config.toml
num_hidden_layers = 12
hidden_size = 128
n_experts = 128
experts_per_token = 6
d_expert = 48
d_shared_expert = 0
hidden_act = "swiglu"
moe_layers = [1, 2, 3, 4, 5, 6, 7, 8, 9, 10, 11]
router_score = "sigmoid"
normalize_top_k = true
routed_scale = 1.0
balance_loss = 0.000447
balance_bias = true
init_std_router = 0.0346
lr_router = 0.00129
num_attention_heads = 2
num_key_value_heads = 1
head_dim = 64
vocab_size = 3337
norm = "rmsnorm"
norm_place = "pre"
norm_eps = 1e-05
positions = "rope"
rope_theta = 10000.0
rope_fraction = 1.0
qk_norm = false
attn_scale = 0.125
tie_word_embeddings = false
parallel_block = false
init = "normal"
init_std_qkv = 0.0465
init_std_o = 0.00949
init_std_up = 0.0465
init_std_down = 0.006
optimizer = "soap_variant"
learning_rate = 0.00683
beta1 = 0.95
beta2 = 0.99
weight_decay = 0.13
lr_head = 0.00912
max_grad_norm = 2.0
warmup_steps = 200
schedule = "wsd"
decay_fraction = 0.815
decay_shape = "linear"
final_lr_fraction = 0.02
batch_tokens = 65536
max_seq_len = 256
doc_mask = true
train_tokens = 240900000
max_steps = 3676
dataset = "wikipedia_en"
Below are experts of layer 2 (counted from 0) of a mixture-of-experts language model. Rows are named router (the router's row for the expert), gate (a neuron's input weights, with its number), up (a neuron's input weights, with its number) and show model dimensions 0-127. Each number is 500 + 40 x the weight over its row's rms, rounded and kept within 0 to 999. Numbers have three digits each.
After each expert's rows: a language model's description of what the expert responds to. This comes from a sample of Wikipedia text that the model never trained on.

# expert 16
router:484527539506509472539516481466506505434520542449492510501517518504512460483486499526472562536436519498488540485507440481447442491435549475542509545490495463486517524488476476478450499503498540561461526524503520486482444422592537538473608435473473502586508503585552527515474457499527595487485492493508542415454392551560482472439457479568520542481518523459608496497485450433500494518470
gate2:469482493479558453592465525442602462420443413484506516538556517541489451570529489511453480511494577491489459521487497458535500477552501466514596576465565532472508527522538497538472557486541483446444519516552478510507521475529592505485544547527476522457529527525489493502517443532480434502482494423500511484506505438539439542439517588506510504508508570467501446526551505505513443515454
up2:509425466520534485568462564491557450518459430522536504554559556499478508521509491518533548503493505527516469517482519409540483480524520490538517509431531536423511509486539487522473545572557484501484530555557515464516548531549506502481547568472500499554501573566540472482506458442479404522484562473493535500586498413568466563447533553503539489540475561478512430517538498532533429495485
gate3:482532535520535457468492517505451496487482549521500504510510512588491499458483518443454459389490489514469517462514492464505590531442513406512517481504484552541518499410516490496503461503429512491477490457525493508587510426534501423495511496428499457534498490578508541511463411536575567481520546520503584481485552496476511578521490488519530587476422490442452546453490513440553504484489
up3:456489543558511536505473460560473524504513529556534441495472514423462501537527569553507497565459405515454501555521493511486453514496471535509489477514547454475482454542448556620547461535486435539531529441519515480408555548475513504528464497510551503453530492466448540461547472540523442500496459503497559576517447452456521513530465484432557477467572497474446497462479501520462456459563
gate4:473505527406549567507463536531554490512529423540517502484589492505513518490536529445454568539454512513432542536530577486469538481453483459497495498463529539569509474441469474519536463505523532545488500533504474486464429435594543532500496520521454459486509508501506486489514581515498497527540531492424523551440478447468502527486460487479590477503472545437509574536596428573540512507469
up4:487430476528475480476511483479474468529478585528527527483449538556451472513510507510529457510539503515538461472506445479512494531505488535506439530471410413503472544536457441498516513498448479485497495544491464527562543581450466420525529457479489521566441470499484486597544441505412567442488482492473523434552494565524465425492521551467423496538475491539456423498437496449502454515545
gate5:546513494493523447520494561527527524482529473493519553495519651536548496455554472399497432491450540562468497503497431511529481524516514560493497533463498493537478487445507536444481483468524557522500437586531558565424513465538531537502526547422442473518509409505503473462513479531509557541534559492536551456510561507554490509488546537540499564451478500467542560502457490500526464504523
up5:450521507357552469502498470467514511428436485514534576438496439529488480476513593557568547499559528464507555557542474487466506495468470489472550425509536449484528551527521521491525473467471446538522511510541523484484478527445488506449541497549474508463541474498459559608483494557579526498523440499441481489525474483430504470539447513463496514491521441481491501514523592532495521507440
gate6:535523547520468550510475461432466474494589520538446514450464528484533455479473555424478542463532567563465562517543554535526565523490509472508503499571508504538456417474519493440506455514448462583498505583524489528392433527420534487545460518501503470477487427505501501515467483465497459540527515452476532464525504505491512542458450467492441509427566552443527502499544456534460492538523
up6:503511493515524505495474492554513465474568479494500406546533491531487543550543484490469499490478533472475433528521521507543520565600451469432552498489478478488457510430518507452518479533387380449526519501461578541508493512508553483508485497474480526484484443474471562466462496439511487524522507447518545509594462520544565509485486554545538388507455544547468561512537532538475528551490
gate7:531566523416487531512517485471510571422467434476534512541554508501441429526535509482498550435449523449484483513421475596528459463475483488544461480466499534469485597467542524503536498476489546530514543505516507548475522480557529531531475493520464441581538559593527584463527456556428526528496487487497509532552408451530480493461488504520455446514494490543496515522580481527501500473537
up7:499448513574516473473498466474498475494554539516500489455446494502619574503445532525499486588486490548500557512555516485457571523524528481445474534561522500535520390546487447492473490540489481502465454520487502443531461581459475509508496509479544584447499414476469433542467537413558494460519509495492470407453518527491489524527528516422577513484526498466492501505417507511523478529523
gate8:445519508491498480531449442446473453403502518523488517474456463451546497485559520549479510431476505524511510486504448422416519457479438447477492464488493486442513495511552518524496509438473381533555500533533517551506468580537557452435565500453501489479534407481517526489486443490513542476466415526526540461435453501466463473489428493471544504503459532499534492436547489482488445502431
up8:471518482491502500524487469448531484473491530447453514408491412468586482515512492571517496402462519463489474444469461480423514445465378479476465496477509534439522448548496461509473534479507448506538538525523457541518474553516522494468524504499571452447468401499538482500528487450515523501482419552514529487431434484451494471468454518507504513502452577516561503461522489463560424467469
gate9:540510527492506496476573508566507574464511503408529557472490486457527439523545520485451599506539508559519505471489586486533497476503516500501493458508406483476487438535435489509510484502428518528469438531516542476552515473493521494534398531488534474482557500453509414503464399516502450442432448522531566462542432535452451553514516466479474536555508520496440507534505475446509456518510
up9:466503462435534508504528581503526554465500444597537473495508419544466437515535475485524535516497467439512457466515521497503484469551528461492520514514510495561458467513522497457504532452454563448480541461501458580551593454523473508545458565450492466501438496477482460489544511431456500567536530459448483557555424560477438497585481549547528491474453526502451528512501505443562493547474
Description: Foreign and odd fragments. Word pieces in non-English or accented names, UTF-8 byte pieces, LaTeX commands, and inner pieces like bi, cup in Occupation.

# expert 1
router:484541552463502402571489442477546526517573532478488464516451507482466540459493567449353545544501509537459531465531526508524476545517538483534460493502545495482484424459514482506517508533497543612524476526420456485537487494558520508546544467499523452525512479536542544429524507549506486515505451468497534448550413502473519481469501472521484467517567468495599448482515531503471484555452
gate2:532587490519469488485489424493538534515538564477479468482527557497475538556551469430520528466427540499467498511506415512520487537558511484561443527582507473481511498478453524421526539514501500559498503526481515548444541519507615430503535513506561390466444510546518532473545404504544526543490534489549520538521511475434484558507490537521517570500469488533514446503461514522434459462498
up2:502600500505462503412522468507519477453519517499495537523590525482506478505545427486569501473442519468441524471440458485506502549536511481510433480465466423504519461489468482450560540522529579578478468548470566528484481478510541451524463475439500487470453584542513508563567439474503515520527516454555514527560533461470464510513520504489573533516469498562493502475437464593528542425481
gate3:531495503537427501490527478471501539428491502556475545502546471457589556534479440511533501450499499531548545526457493519518507559493488567526475475517512461488606486462579468539517462498450481458497468546534513477480563501517478563451460513461497493469513428550507528460519465527556489538400543477529490479494504554522468516511492551514512440530517444553492571536361513562430498556526
up3:468498497538475546504487460529526495385482514563480563506523549482504520539551473527514578504501559587520506483469475466499494596468494502504506505531474458506592519515543505466586471532496472461411475574566545456446572479515504514465489526468470511473495421511503494467585470472511500505391511497584553426466467524508471518457526477491498502496510516502467574530434463522460459481542
gate4:489490485476505518423488467491447474519508523500520530453511547534545470508542529444539484462578464456502488445451598499497504510443503473538527571471466526493424489528508495506464490451457540514457430527521494581518562539559480499545462463454534495464480486510440384469470483500584497495402477529512459499532462442485566463485449523460503433533414510485473498494552493481516606500534
up4:452491482448529486468509458524493473560581540522540549427512499566499500531546506450538482490584441460510550421515601540498492481459501488524546524459470488502445459509540472525530519477432449538517557490538466526559540520584496496519454478453519481460469452507427456483468483481537517460478538521541462483489443493431501491530441500492518380530408465490455532539457488469454554544498
gate5:528507511433524508496482574532456444517497455469516515537500500557492458451505571515511516465492474534522475553476501483492453402503495531498442539496526494541479540432467462559523553530461524523461517414516516570606459541581517544536474496464491524503483476573510508473494489580442515483484435469552513551487453579567489429465426571537521517467540511561493456558529514505518531533444
up5:592540524545553505559499513521542464580532476518546508579402560458482506431511506547433498482498511466528527502494495466505411516433471462593499455517550450505494527504554514521483530444475470539514528478524490433391521487452479530420472471484511506514463433474532530418462460504492555548522475509528504477450535520504518473499456487447424505518518542526484484546533430512479524549444
gate6:499466482544446468549493531453526509527469499465517524512531512462431582526493532552440458483531511561473524511534445519463481461417449458525465482535472508495476485495475516474515384465434476570556498470478503451533501549547539533501560413415501422516505528457478503492466517481518552482478514489409480503436542505456539412459577496417551468512528467531503517510498527453476484431538
up6:481524512538493534478497468418502462547468484471472462485522502573477507435457472549471493505523540497498555520465500421458558511458451429567463483488485433486477510532488497532475441505519520476493542435469460428531426465487556569484535421498527464523522554476484474464495506514464489402519553542447548511434581448527493517402524551463462484563507451488536530513523471480576547436494
gate7:470495588532526509553474524539472506504498562571605534481513500505546474458607513457498453532507555435454477467513461601523496432500565514482509526457494474504518466452455507532491503527452498576585486491510504468481441466451450537556492446497494514410510423438491508532529520516504526470490495526501480512557566529564477543515493449503450553512451533506413511544506495470539485518436
up7:478544535553528463533481446513446567549523502521550554580505544421539490411499573468502516550550526471493514494542473520513534437502497518528476542456490454507529511523527508448441477463465486510555476480506530440435469476486422554497507473519450521431487408443464510478482591506472553573510478506559516431522539521554521575550527512450522519549535477481513501545509418520491447461470
gate8:521505490506476501571458408516450506483551457494520467532473572519517471467448438482403510513515441510559574467514531477462475439481587480467432516451497513521432508507538544511548489543500493547505481552415448444486524486502468530542538478505541398469551476444509485457493408494409500472532486489552527500502538487445502509515480492485500499504578516493442461508486539442467524459409
up8:488487531433528526426503574552532448511528549515517559469512459500472471507574504495584499506519501495374402541542463526544508560490438509512556510523517484485565453507466428513492508458491540443480475470539582553482447498507542481469471534512475626506486536520534491545512555496514519453449516509511486489532451528506507489486513559499465496520451452478561529456416494518536477547570
gate9:469590488536509520493522515469552506486474564511494509553504561553537533513520483500372541511436526539503488540571512410457540510452534518583469500493522504497480498464517499481587538446478492472501494501443484499485484499529536440473474492563434434576562474511448429457516441442495460515510464573574564481454506508478524550466501483549486565500506492466504566502508468498557559538551
up9:436491529514519444534511487525533453455495550566588518502493522452445482445522453486524501459517487530453476511432470480498547478483532422438536469467491534479516590463463548522469577534460501493518525487538472441488496419505520433505486560543464532553539477527515461512470537538519524549529536554392437511488466494467491514504463516574527508562460570505565431459516467492553553490423
Description: Word-initial syllable fragments. Short two-letter syllable pieces opening or inside longer words and names, such as si in siege, al in alongside, ar in Polaris.

# expert 58
router:529540530494487406555428528496480489483505552494488474529565561501410508541508525461427541486529478500467585531562461455505498529490476484517546488491539488489481519549515494487510524541470565531504490502426482463508444449546527548503512485451437431506499473577572553456462489592502528475533473445552514375540434564514535511474464464533466474435529545513518508449493456499546480527482
gate2:546489515559520521556538438502518521492463463466557389524508537494489422496511502500434456514483504562424407496512512483532489486486555532519513499521467497463499423439474495524459552501536525462508485514553509462476473437507490499474425569514560497569452539536494416500531498507490477543496531514543513454498494622512483528465621513505494517518472463517526444502577518429513561545527
up2:565463490522539480536513493478565516488540469455482449546511491538496441488423510530456492580489578498466501472449552486559534538460513552493548552525444470496466532445469507494506534533454555503590558532521524395524427461554503419491508547555567495535453532497562401518492497513458523522486489529509551468462531532545459476492565480433529489520486501521484519529544416465550493481535
gate3:571429490449470492518501502528554500537507520498519458536453516505570531435439480496553455494518470518504465457492541548538498485577428447587523527471485438496432464458508579520488497409502506456519520505469496514495417515541485511543516459412443528564436560494523503419524503523538483473523500506574495567511450456546546421496472557494494472501522485504516509515538449405507518539460
up3:402539540566537472509512542517518502514514509437444450503545481545495487490619509531469508484496448524520479539501435502459502449494530565408471443455520578480580453533508482461462481541563551532413501467510467476511545532453520504496442505520542500490553570512541492534528538492455454569522562469429514469484572556466537505448480439527487533488516465483504522445501567546487492515476
gate4:468452455534532478578494485509569496540560470550479482531442450519514493434516514528496592542495550570485501587536490472536463530481501477515517559516490514466494527490554518545523462546538434546520464509473463396488459475459517505453503536517540546515524565517530516483487542521497501474517471509453504479397471488513493484500473560466407510521605508464475475488385501449411451506481
up4:505458451430444465505516528462501515452457545533527560458470461480593541511482523466524512523543507512527395438444470500500538510435541488511524507521524469505525465465497488520541534434458460462523548509507590539544510480501438511488551454479520445532495484572442456508573489521511410584488575472472535515516427540519436498467476577525503505441458588491464478472507495485514485427510
gate5:506522471449507462556529453505461508535472438504507436477502588463468515556497536456487516553512410545423472543550462534495531600519483486463552512500419489490495457552504487484489491461568476458462440506504476443438520555443462537443473495511562462491497512559505525530516451531524481462566512494573508523605496527517491521481610546461506482537486446433504460492500475545522495498567
up5:472463479480519441524433476452451480516520496490486440454600536447486537497482523457502486554514419500445464562562554565467479579512557538461554513485466478509494410535524453528511484457502499513493468518546515425479555525504467544529561507529520488480532494539480525518485462538507480500502508469556451540598541510464504529462577577523535484490486486436453466503484469545552577569584
gate6:533443476446503570545448527537564509503530532439513580479465418458506523456555462465464427501441495527526503507474485519549543496490477551474450461494482487512608444475400435505517447506518455464549477530557464466482492526520520491519540495565502535495516497497463543558496546505500486468504602507463513462525464558461512449514543559508569517598540489491548457530513486427475447501502
up6:497485524488486523521489599498503482438523478529597575523562436534564611540451458548487549571519508567465536482485473561452474538483483462479555452483510492513523452537486513501500484506490498532458500480579445452477513503536561468443469416524534485463459458500517428512532475507529469480454516519516516540582564518477585475486520496528581482473549514542476502432515475496443536538464
gate7:511490576541544537508485562532482499512584537505529479529543499560485575373517528492555535574426507534483493496492525497514497563474562440506447480495542486498458486434526503501444524497491517526529462544489507409488495486544510554441469430427476486548457520487507385478546514486492549504458532521496476480543525500521477476500496502497442519451467485483481533376457494507457449580482
up7:536509537548542581439538539586485515513585543564557499535503505529403477452514520504496518592468504518507488486481581501541493506440564449560444466507481508527481479487470517501496518461516536545557491510487534468524467458527509545412478547427477465566470515486499467426559472458460501537479496591495509516483455513502453464512515514495452554549459448493496517425432454536502447549536
gate8:542519528457547502636543503539515513538519476529503460567439484443486433506501494505529562475486551558494492594509532477488468445464520486459477520463489500500538529504521527492488472553474553528568506508447502431466466422486510541482462530459454488546523499495501572459407482427461502482506570465569502529447464523520503495595546540491468494544567471431551478538538502515564501498450
up8:526506478493550545578475475523462537481481490471550515503490517397479483527512513575489499501565383453494565511558524461483440479426543476468467559477500464461532505503494487570513478496513519547540504428502538461468458517505556570488507506431500446560562520459480519431568454519484509469454460458534522506498509474532505552455432543450485473512530565463526461576514532562583535515474
gate9:588494603477479433541516496488507509490536524496462503518500567450526476570499452499517544582472499543457485518499498491504454646584507502502488482506494481498465525462530502555493489537515528518559498512537498469425457488510503511477460522529491412475486523432516575455577489487583482481483515476536529480493489477623488486510497509491473534521539535431509503521428483499407443476554
up9:527504507529486482529472479511383538506465491445507522505535491474513530537506497542539481493586456500508453539511509490535552441559576515509484509483499517466495541446492509486493491467469579492524527558469502508435534595431461442515494579445428482478537524456490517447513569497544526489499452514476464492593586407490524473497604471477507473446483448462455485482486490514511599499551
Description: Consonant-initial word starts. Opening pieces of words starting with b, d, j, v, reg, con, ab, as in regular, junction, Prussia, accountability.

# expert 22
router:557610469468585506564489481463530510508492539489572475363497479511491453474469469486494534498519585542494515435519489490521511469535470511501494530529419554513405417461511466495497431561517507510531475579514434480476490459455452588525499519481466487482545471536513492554520456489473498494538512506490448515469469576449517530450486495462510564462500493458475508575515495506530419520491
gate5:558539471531493486532470497500411567520476477520520502455566490566473524527483604469433470451480529480447521445530495473453471509486492491586464457513460468460518559533485503456398490427458462541514470504497460564529430494552520475478536542496541521565487430446455499502490466489494559476482557465490609498487449495500460507448468482514434557464513468473464480495506443574544462527507
up5:425440516450494481416524539472573476474472513461472433510463500437555488494567442518579494498540451538587407532480506452474457483480539489501526479434515508539470434515490498501513534568479520467436538424477514471527484556432442490497552459487481489437528549517497548539443541568538484515545471480530507470532528570523470531529524569511507459452477492482431560485476525491441513538524
gate6:535503516552510547463540469511570473491506493485524515531511473410403519551504503521560533501473450476439428503459558504439530502557434512564473493439478518490521451486443563535482467456504569500494481501481478483491534531532497559507495497458505529557430547480467565520514426471495488513473497543516540499466467484512436483494496529384409508517484481401551444554526528534510426437463
up6:524495480541541563461500452448537447506506508473507521528510516481455511511537483518509548513476490510417466508499581485445484422539406516558541515470457536535527461474497454539468481486522548469484459524432484493465532531507479519534507539417469462481439535527459530562494473465521530507495497526487525485490475538551436487474503555432424509527483524363511410574516508532548444386499
gate7:488436489487551505491562535475476477510454509463606520483475440520457552441521568518531554459575508518464500479552578479515547527541499437556525609480456453445493488433494507484443457459541522454566380476543454497540478454566514514482473444526546514520502521509474448470545514472505508463564505486493456529496444480512512493466479511507539568533471511522475494484547548423493491523439
up7:525455490513420515476450533482381395549496496477487539511496461497516419448470458500492422477501501474499504441607488502504453548512455514489532550460469544543553467488501524533545487564477551524457419463514526453551508533519507509443506518532491541550399518516557529527469504459484525437494452483426460503517489522473522513507499544480474556509435490445512592509473457539537541465525
gate8:530589480506499538526493526436597490496476493460527525511518466586500496477477458530502507492478487519474543493480541527515488455564538491440477522602440467574438523540483495496565477495588395527489499495538519467512550517434488518482545504526539503437549513518454430513479476540528494557459488535405493555546520426496513510486475498411471484484437461479441571562513531485453476493476
up8:497398458501478407485498501510445509473462523506465484521482484495524504553635482512483481501513459462487511499528484520486487502475492459579525542502499487548464559484573421474451501433452399490517553461435425505466476548494577481542477522440487488512455514480400538455508485543486560494452531453468539533525467497552486467512498512508517472532472512425408469499505563457473474504544
gate9:590415546506492396485498456443484472504518460402515480417505467529470515436537459467530423547518525463437445469541509478513494557564508499500523473503467518532492506491491447520434490556548560451419472457469520511480510489593482485564557510509500512498469455534490444532570516484569458537578529481433502435479418514543490459466483469489478534490476495491534538490507531486517539501503
up9:512452483508575416479532484494434514517568403490604551437445471508518545489545443467530474503483525562510539521563510466520525503584438503528496552563499524471458505486487505534518440454515484466544503480521510466571503482575483571568587522486525530515465465515415503576487498543569520508480490510470503545437461457525469437480461579513555477510474469495532514471511534471498470503498
gate10:397500499542532601485450536525503546498424515457475500503456462473502495500551463486461515469542486537509495485475450572518514581502557511506475542486507509473466461487585566458477529502529493498504465537541472459567447578549403476487539427523559550520477510545512510540540469609505461458510487499530491528497570536442480497534511520495446392493500537481505439433503497455474488510477
up10:471594474514614506522519537492487487458484532479512450499550418589578453481486450482499505514551499473448539453490507510480514539503506468503487532441491513496486544494513590498522515637500466540490419560486438509515477482413502517481445485481498453498492521488501472558549483554535510428477490491492473567524488507516472555565412481577443438493501523485448497462488501455481472480465
gate11:516552480521488509502516527485515445498559462424575471401524457608465505464514508500443577449481514545495495530587500533522549504481547510422463517500468497529426456513513498504520482565553510549528478482493473435516533548520533518448450499484513505487502480548501494532489549553526505474470524483415407542523482491424550607439464561483493586480482477570529494522481483492490457497486
up11:543499482504484524528533551480537437491511476388568428422523425588451493478508474517499547460483520514523516491527497494499505499485547540410475495512434554539488501479554465448492479528540519559547509472475466465556528554524489579482478510482469481499525521531485474558480566569495459501505503481443370551483495498471523584423494538512535593512486477549520455517452486497482447515477
gate12:540449497523515497584473505456515471521395487494498460482477458527509460495529494463497468479494537511423398556494503444458471519522540494484482522518449515543584525433476500440513534505470517505546523471447515480612470441524492415508453562465504499482480516527500517544498557576483504504576637515513501500464520562440494479468505484476484499507521459448521460476442594483536466465489
up12:527478517492508551504523431443526489572487517467411418428491512468567446478491498488523488445540507541519484536497536480480524446440513434550502564534494523464401453575528488561404495599472509462441536472457549510532470525492402467492486507444580481475489470540543495515475518476498474458558460458558471479472440516512527508531502513487473464467525523479556460494552522500488517446552
Description: Verb endings -ed/-ing. Verb suffixes completing past or progressive forms in narrative prose, such as evacuated, continued, moved, graduating, before to, in, by.

# expert 54
router:504490493444486488567533473482542531503531540507479483419551510486565483472504561486441524473544543485513539548489474504550568510503520550511463459364528523491546515491511432491462513509553480596564529483455469495477446457522564574520477501467477395523592447534503532513479440510524526498529455482504502454475478543506483474446583485573493536454536496466516523521533463449570491551485
gate0:476534510469543554617478485503479526491534508493466481487521540546518485592473582487517612487426538463492493491539514509541511489516548518440532524554521486527559551553487431582482532465436508475427538583511543489522491501462544493474477492495500461457457408500499490510511476445497516500442412467550565472474480466538482498501506538480521499539430451497444480481602505471500447482518
up0:544516569490507557550464506444507477443468447472479472538490453460495431611434533534472549588502488517481546486482522441525467479535520510467532526532514546493517546514553471462519497499498518458469542550449520478512494518482495525489524475504471527460505482516492495520541505434530514425514476487537579428494434550500539503496482540440512494559446439420453541511631441490523413443533
gate1:504484507438540530589466509496531534495567408462534510515512487490559543474565516522514514519466506461543548495512484516507425500528550474490400493471491555536499474540523543520498491441517481504532450534472504537381592452521499457522466547474402499548497487520440577526536509448433506525520482482534427530500541514552453566481576529550451524485484502453514462531555457478509463549484
up1:483473482516460469396501506483460497470500572565473465474512519528429462540477465505523446461508514615533462476509517522470528578496429525525528468489439471512520469466537450386463498494451499431509540506535513458542535518532516548519555478459525583481464538554443514491444466537520517515480509576459543499490483503484479506519475492436501550441444494564501501519429532445561461509589
gate2:521481502487543532492495497477420504504523489448571484499567516505515430505517527534553468537468398491467505485484497502545526459504523453561519474498574497485417523493514554528469467429546565513518508512441517504544489487483389500498411495431514449573507540516454477475532442533492501443489538526549566506429460418551543567508471526476539498600471562501563467478528501481488470517533
up2:485461452461522517465503542500430533575480499552581475476497462519463426541459484435503511479541467455494523504532486480541577513482500540446567459491506519529444489469505572490521469384457465454495511479544546491547530465477426510472492493522518489512426590521484483504556499479526530547493571459534535585533428531550485475517531515455576469474400476549527526479462520546470460476480
gate3:582499465504571508459448478496484479468505535496468548445485533475568462491518469488563563496491502490455498505586462523534563504427489534516554442494565549498504471474543430441519492519573506513539487531494489503425461505437451580467488425451440447524558490518513495485498584516488532496500486485498464458476590553487422558561504525434499482454438473525553512505516502497431502464557
up3:500502493458552489497513476449519467537464506499463449521552515545467539487563448552544445500506477494493499544418476457562537549521491471524530492516381436524533576502500475515470529493544535533435554495496503515518519514468573492508542539462558581470557480556487585525526456569488538518466441560441495485475516459625511518448523559533460546496518456488479521500509473434506563474465
gate4:467490536516505559489494468508453498522451519462435495499518439419549556468505496520549490492572481545478478488534465468476479452491549522535453488511494495540473468498562494504528442513615516576461484542449475464436498574544469488514517465496478485542511467532488540606498455538541489517560464508557444554439506536516558488432492492524460474470607522554439551505547510588470450526476
up4:506454549483488546519475487451479465476451460525482480514499480504515535566524495514483385484604460487528527513498483485536528482492489495531335510495511472538478465484490508546498477606587437525510489497567461530473529530400491446485463483484519550568526521520445530531505491511447464470521500469549451563505432480460527461451503472503551522476596527497469508454517513522491551555490
gate5:449515526438531497524503509466515450472509653506462513526458498459541503464510499475521579541498446522429516490481481557471452538507484552497483459477505522481497485496481553533529463466535456563537450444543500500472496446441530475508534471416481392480512532463494467596478484504589504515455536495551515544463529500527480566467494514606477472505495489521454538529483562543470466517414
up5:622491512532500453490585553553440483507477465486467498443591476551471502527526492490550417534502529503513531461478524408539553502541536460501514498455505474537523535508511495506469506525480564464543498620477503470490491476528512567462452481510488552473560473542501502457543498508428473506541386469464509490512527447592527495465550544432449497434493506494499446484513476496480485450540
gate6:504465473536565494600486514558517510466547495517488515501472479543508537477418497508541471539503490496490503526478519507509556526477470493575477507535585433529495447488551437554467518467587490478460515474450462513456424477517458503515517504471541477464475595480460475470533490486493590449538458525492445482507472484581492473443494557480504510508572459577419420531572505452508557540441
up6:471509506518449514376526529466469510496476519466506488429494453508562442556539493485496458555472505547492490461562522486504474511502509509440585482532494569515541522507447569499523436495470467489556450502506503507478599556450462463471537487519452525464438463609464513581483536516572508531448597516505507529498488524433481472562517426505489529510416495463540505476483519485548458507508
gate7:517448476531516494464503520459497512483532543570441529389554532516454462461523491507474498492546529485510544457457492480479499480527559541480475515508461549586520527452538488457421494445520548552496525598444420518487490435574515401496508519495516455516512521518464530487458515532448524510488521460455534520408576562490529534523501525464509560454488503488465545579459484489575504472426
up7:575409472455540510476520578498506482535545531542460489443521500474496478484533540601456490466511512546503570488433538470484505486557514513512503478564492566547550526472509457437490483440563541592521483568445491516497416445603474429487470532505453510540510513488441513503545533485468495460509475519476553464403511543472487539467425548473528540482484504496479535536466465494508494446470
Description: Feet units and name pieces. The unit ft in height and length measurements like 6 ft 10 in, plus en dashes in scores and mid-name fragments like Gra-ham.

# expert 19
router:508535485450502467514490447461587547484452521479532491456485527474429459478463596460498548497445462529498540505493452472522501549480563529518509525464458503499482439431576506493570477532517544591560513533422463520506498438537508529507495473496461481488548527561568502531558493479543519522514413435517541458467439523546560551446464539525515473457567442509501569447458534454518530506522
gate2:560469514452560459520440458491501535479498501517504532427566410506481490556450411478482462489446449508515530458444519542438528552563444478552489451491496459508534477515575568500462543448521522506509477530446472479580481466524611475476569436494468504455455485503494489442573411506504507490487484510471502488452524464510500478495542539540535453484431496460546551547465542474474538462502
up2:462491482585534472473517487492484436490486558475510505502466447559474593510495586585486553444582482495526493530541467471478437541482543471479525518453492506481492445463547522603502564501510498444514541502506488504555536515509469524513524447466468531463528471495515491458543400453532565547531464554449560489554511569508459475507470459435460549466502457416525480443518522513460492553464
gate3:557528520552511527533512522505515535504561486440478504501431508484496464508493521515510465460479486478513544533445548483437529526490511501503499550452522524540475545504555465454548554438491537575590455493435469477548560515527507535524523477511541422518471466457480447486513450494477580462513478530494590511416571479461578549503424464438433537430515464554507491528522498480536578550567
up3:404510465497495515555463476489482466487488570558508482547596482528513563534467491505517558527591533532486502484530451486524446485504490495463507427445430498476494469449438491524474474498465502478485511567515518515548431477480483481448490486573443511432533524518552519491467513495568508530508496454442418505624529524519496517498592469573582489525519562452524496428480500489523480497452
gate4:567523420442533452594528512527530427505449560417505512476534487501484519487582487533413440493508507520567462547517547496521418426537551499529470505511487556502491478484522540496472484483479558506467464468479559542496523502514484501471477504487468411496465463505457519435538414537480445488527458455477508515493511515500439518520508526494551560511497606517454447528493467406509570525512
up4:470483623547575532551536468556436484507522477488523434513501567543498446449493535420512544523491495472481497530443537438509456563454479488481522481511517444490507530482480540530465499494501459512555504488522511501486432539560525477499413539509558542571490557502524505471444509518530487492548553575507494445573438489569488487493498549461472547598521484425518536493484450574482528503466
gate5:491480484482530480445532441495498566450458524479477531460510409438479464541460519478496571568507510518496474460466450560535502520578533516487535466459450496522468453540476504495586514536486492492397495542538488558545511551595493568492500538454487578439523564524579467530506459498489501538398430473494503564508514525472496565421498544464521518522486528547460491458518518524486455524513
up5:447467472484466506557456544503444405543503473559509423503469490571488565502538495525472416447522477535496517537584537487442518465454489446517516493492510467518567512489495517458404433449453499484581536483466457463513544475434512502568495451521487442541497422431485536498562529449572512493606535487505444471517566540510450428526485497508487516483477504462485476523505488478504498504491
gate6:502508574509489503527524433475528500492573500551553483532475564466571483440531533529464506491477490461431522530500545465504493469538480553508476556506485503557519539456581544594476463467520546538559570497549492474415381454498509485514486563511485473508467448373438503450425527510504506458473486529506503523520523511533549538541474438496436511476500488436512498513466514449525479511442
up6:489487503532529455457523466582553590469521495468463456501499510570466560470461470531460492504529506496504499546540492500555488419490552550554484510504524502488477496396527491505468526499530489499532545536458510526417462509509504463529516509554498383537491594528428499494534547513477553560515582504555456557483468491547555593497479491554483526558582508567526446514499440500514484524493
gate7:499505491510560533487549488477456557501500492442475514488512501431478446514491498540472518488492533495524503578472483488515471552605483581585477435460487428482505497493501491532491576487471461529490479561421465566544526477516491488528487534508518524511583502535532498542443478488419584541360527499537548491439490561501516505434494510514474541504532500525440475512509468546522459474604
up7:538505493537520552500498534500467533485573476512363481570543483463569461462459471564573491512506529508480468497490488507523504523520441528514544460545516436530471484506433513459519469518530496446478430567484521553535509503465473521558488517522449492508446543464533554518422503482517563551488466602525494522470564508524522501509445497451508514538543524523506556611516459529541447417550
gate8:549525603460497522491516499487478504433454495509527503454547535551479459549532509486498547548587467479486491427509546506514574497540539525484523503517482432492538425562506468478516480490526480504440528550474532511501505430506490552419504516457477515550452526518550393504525559529442490514459528490504508494586511486522477439591523463562479558442503540532493467518467529472535486571607
up8:478497533500482447481417578528489465497509485467501540513513496499472512482504521538454471494536526511462488523538531516524467574557471612557524567541529539518408520488602519498480558463481546496469494485518478475436461556536588481457514524577565551447498463487452524442471490529476500474523474481418603491420485460491548598492496504476496471495525470542459514529462526484468520560488
gate9:515492452441509463514514452488553492423530532471503547534561500491533500411485588493469489570567511469478572543443471523544501543526493512482473504550447479515481557480508530505526496560561518542560501538461556461522552436491489489516543502483501533455506556543556492511556448581462469515480510487497528486493514550545510581466475532525525516516554551509450546521394538491475558401424
up9:525499565615465548453493519526485497560515502527518485492478528459436527566496419505470573453473504517514500466545538465479441477451502525496478521462569502491559522487525493537401455454451490479445504510545484553405462541522513508458419480513490442499530460450494472505396543450505529461492490522493524506511499455517509450478525454435440541534457465436561450506539460560509460559485
Description: Name and syllable openers. Opening pieces of names and words after commas or dashes, such as Je in Jean, fac in faced, decade years 196, 197.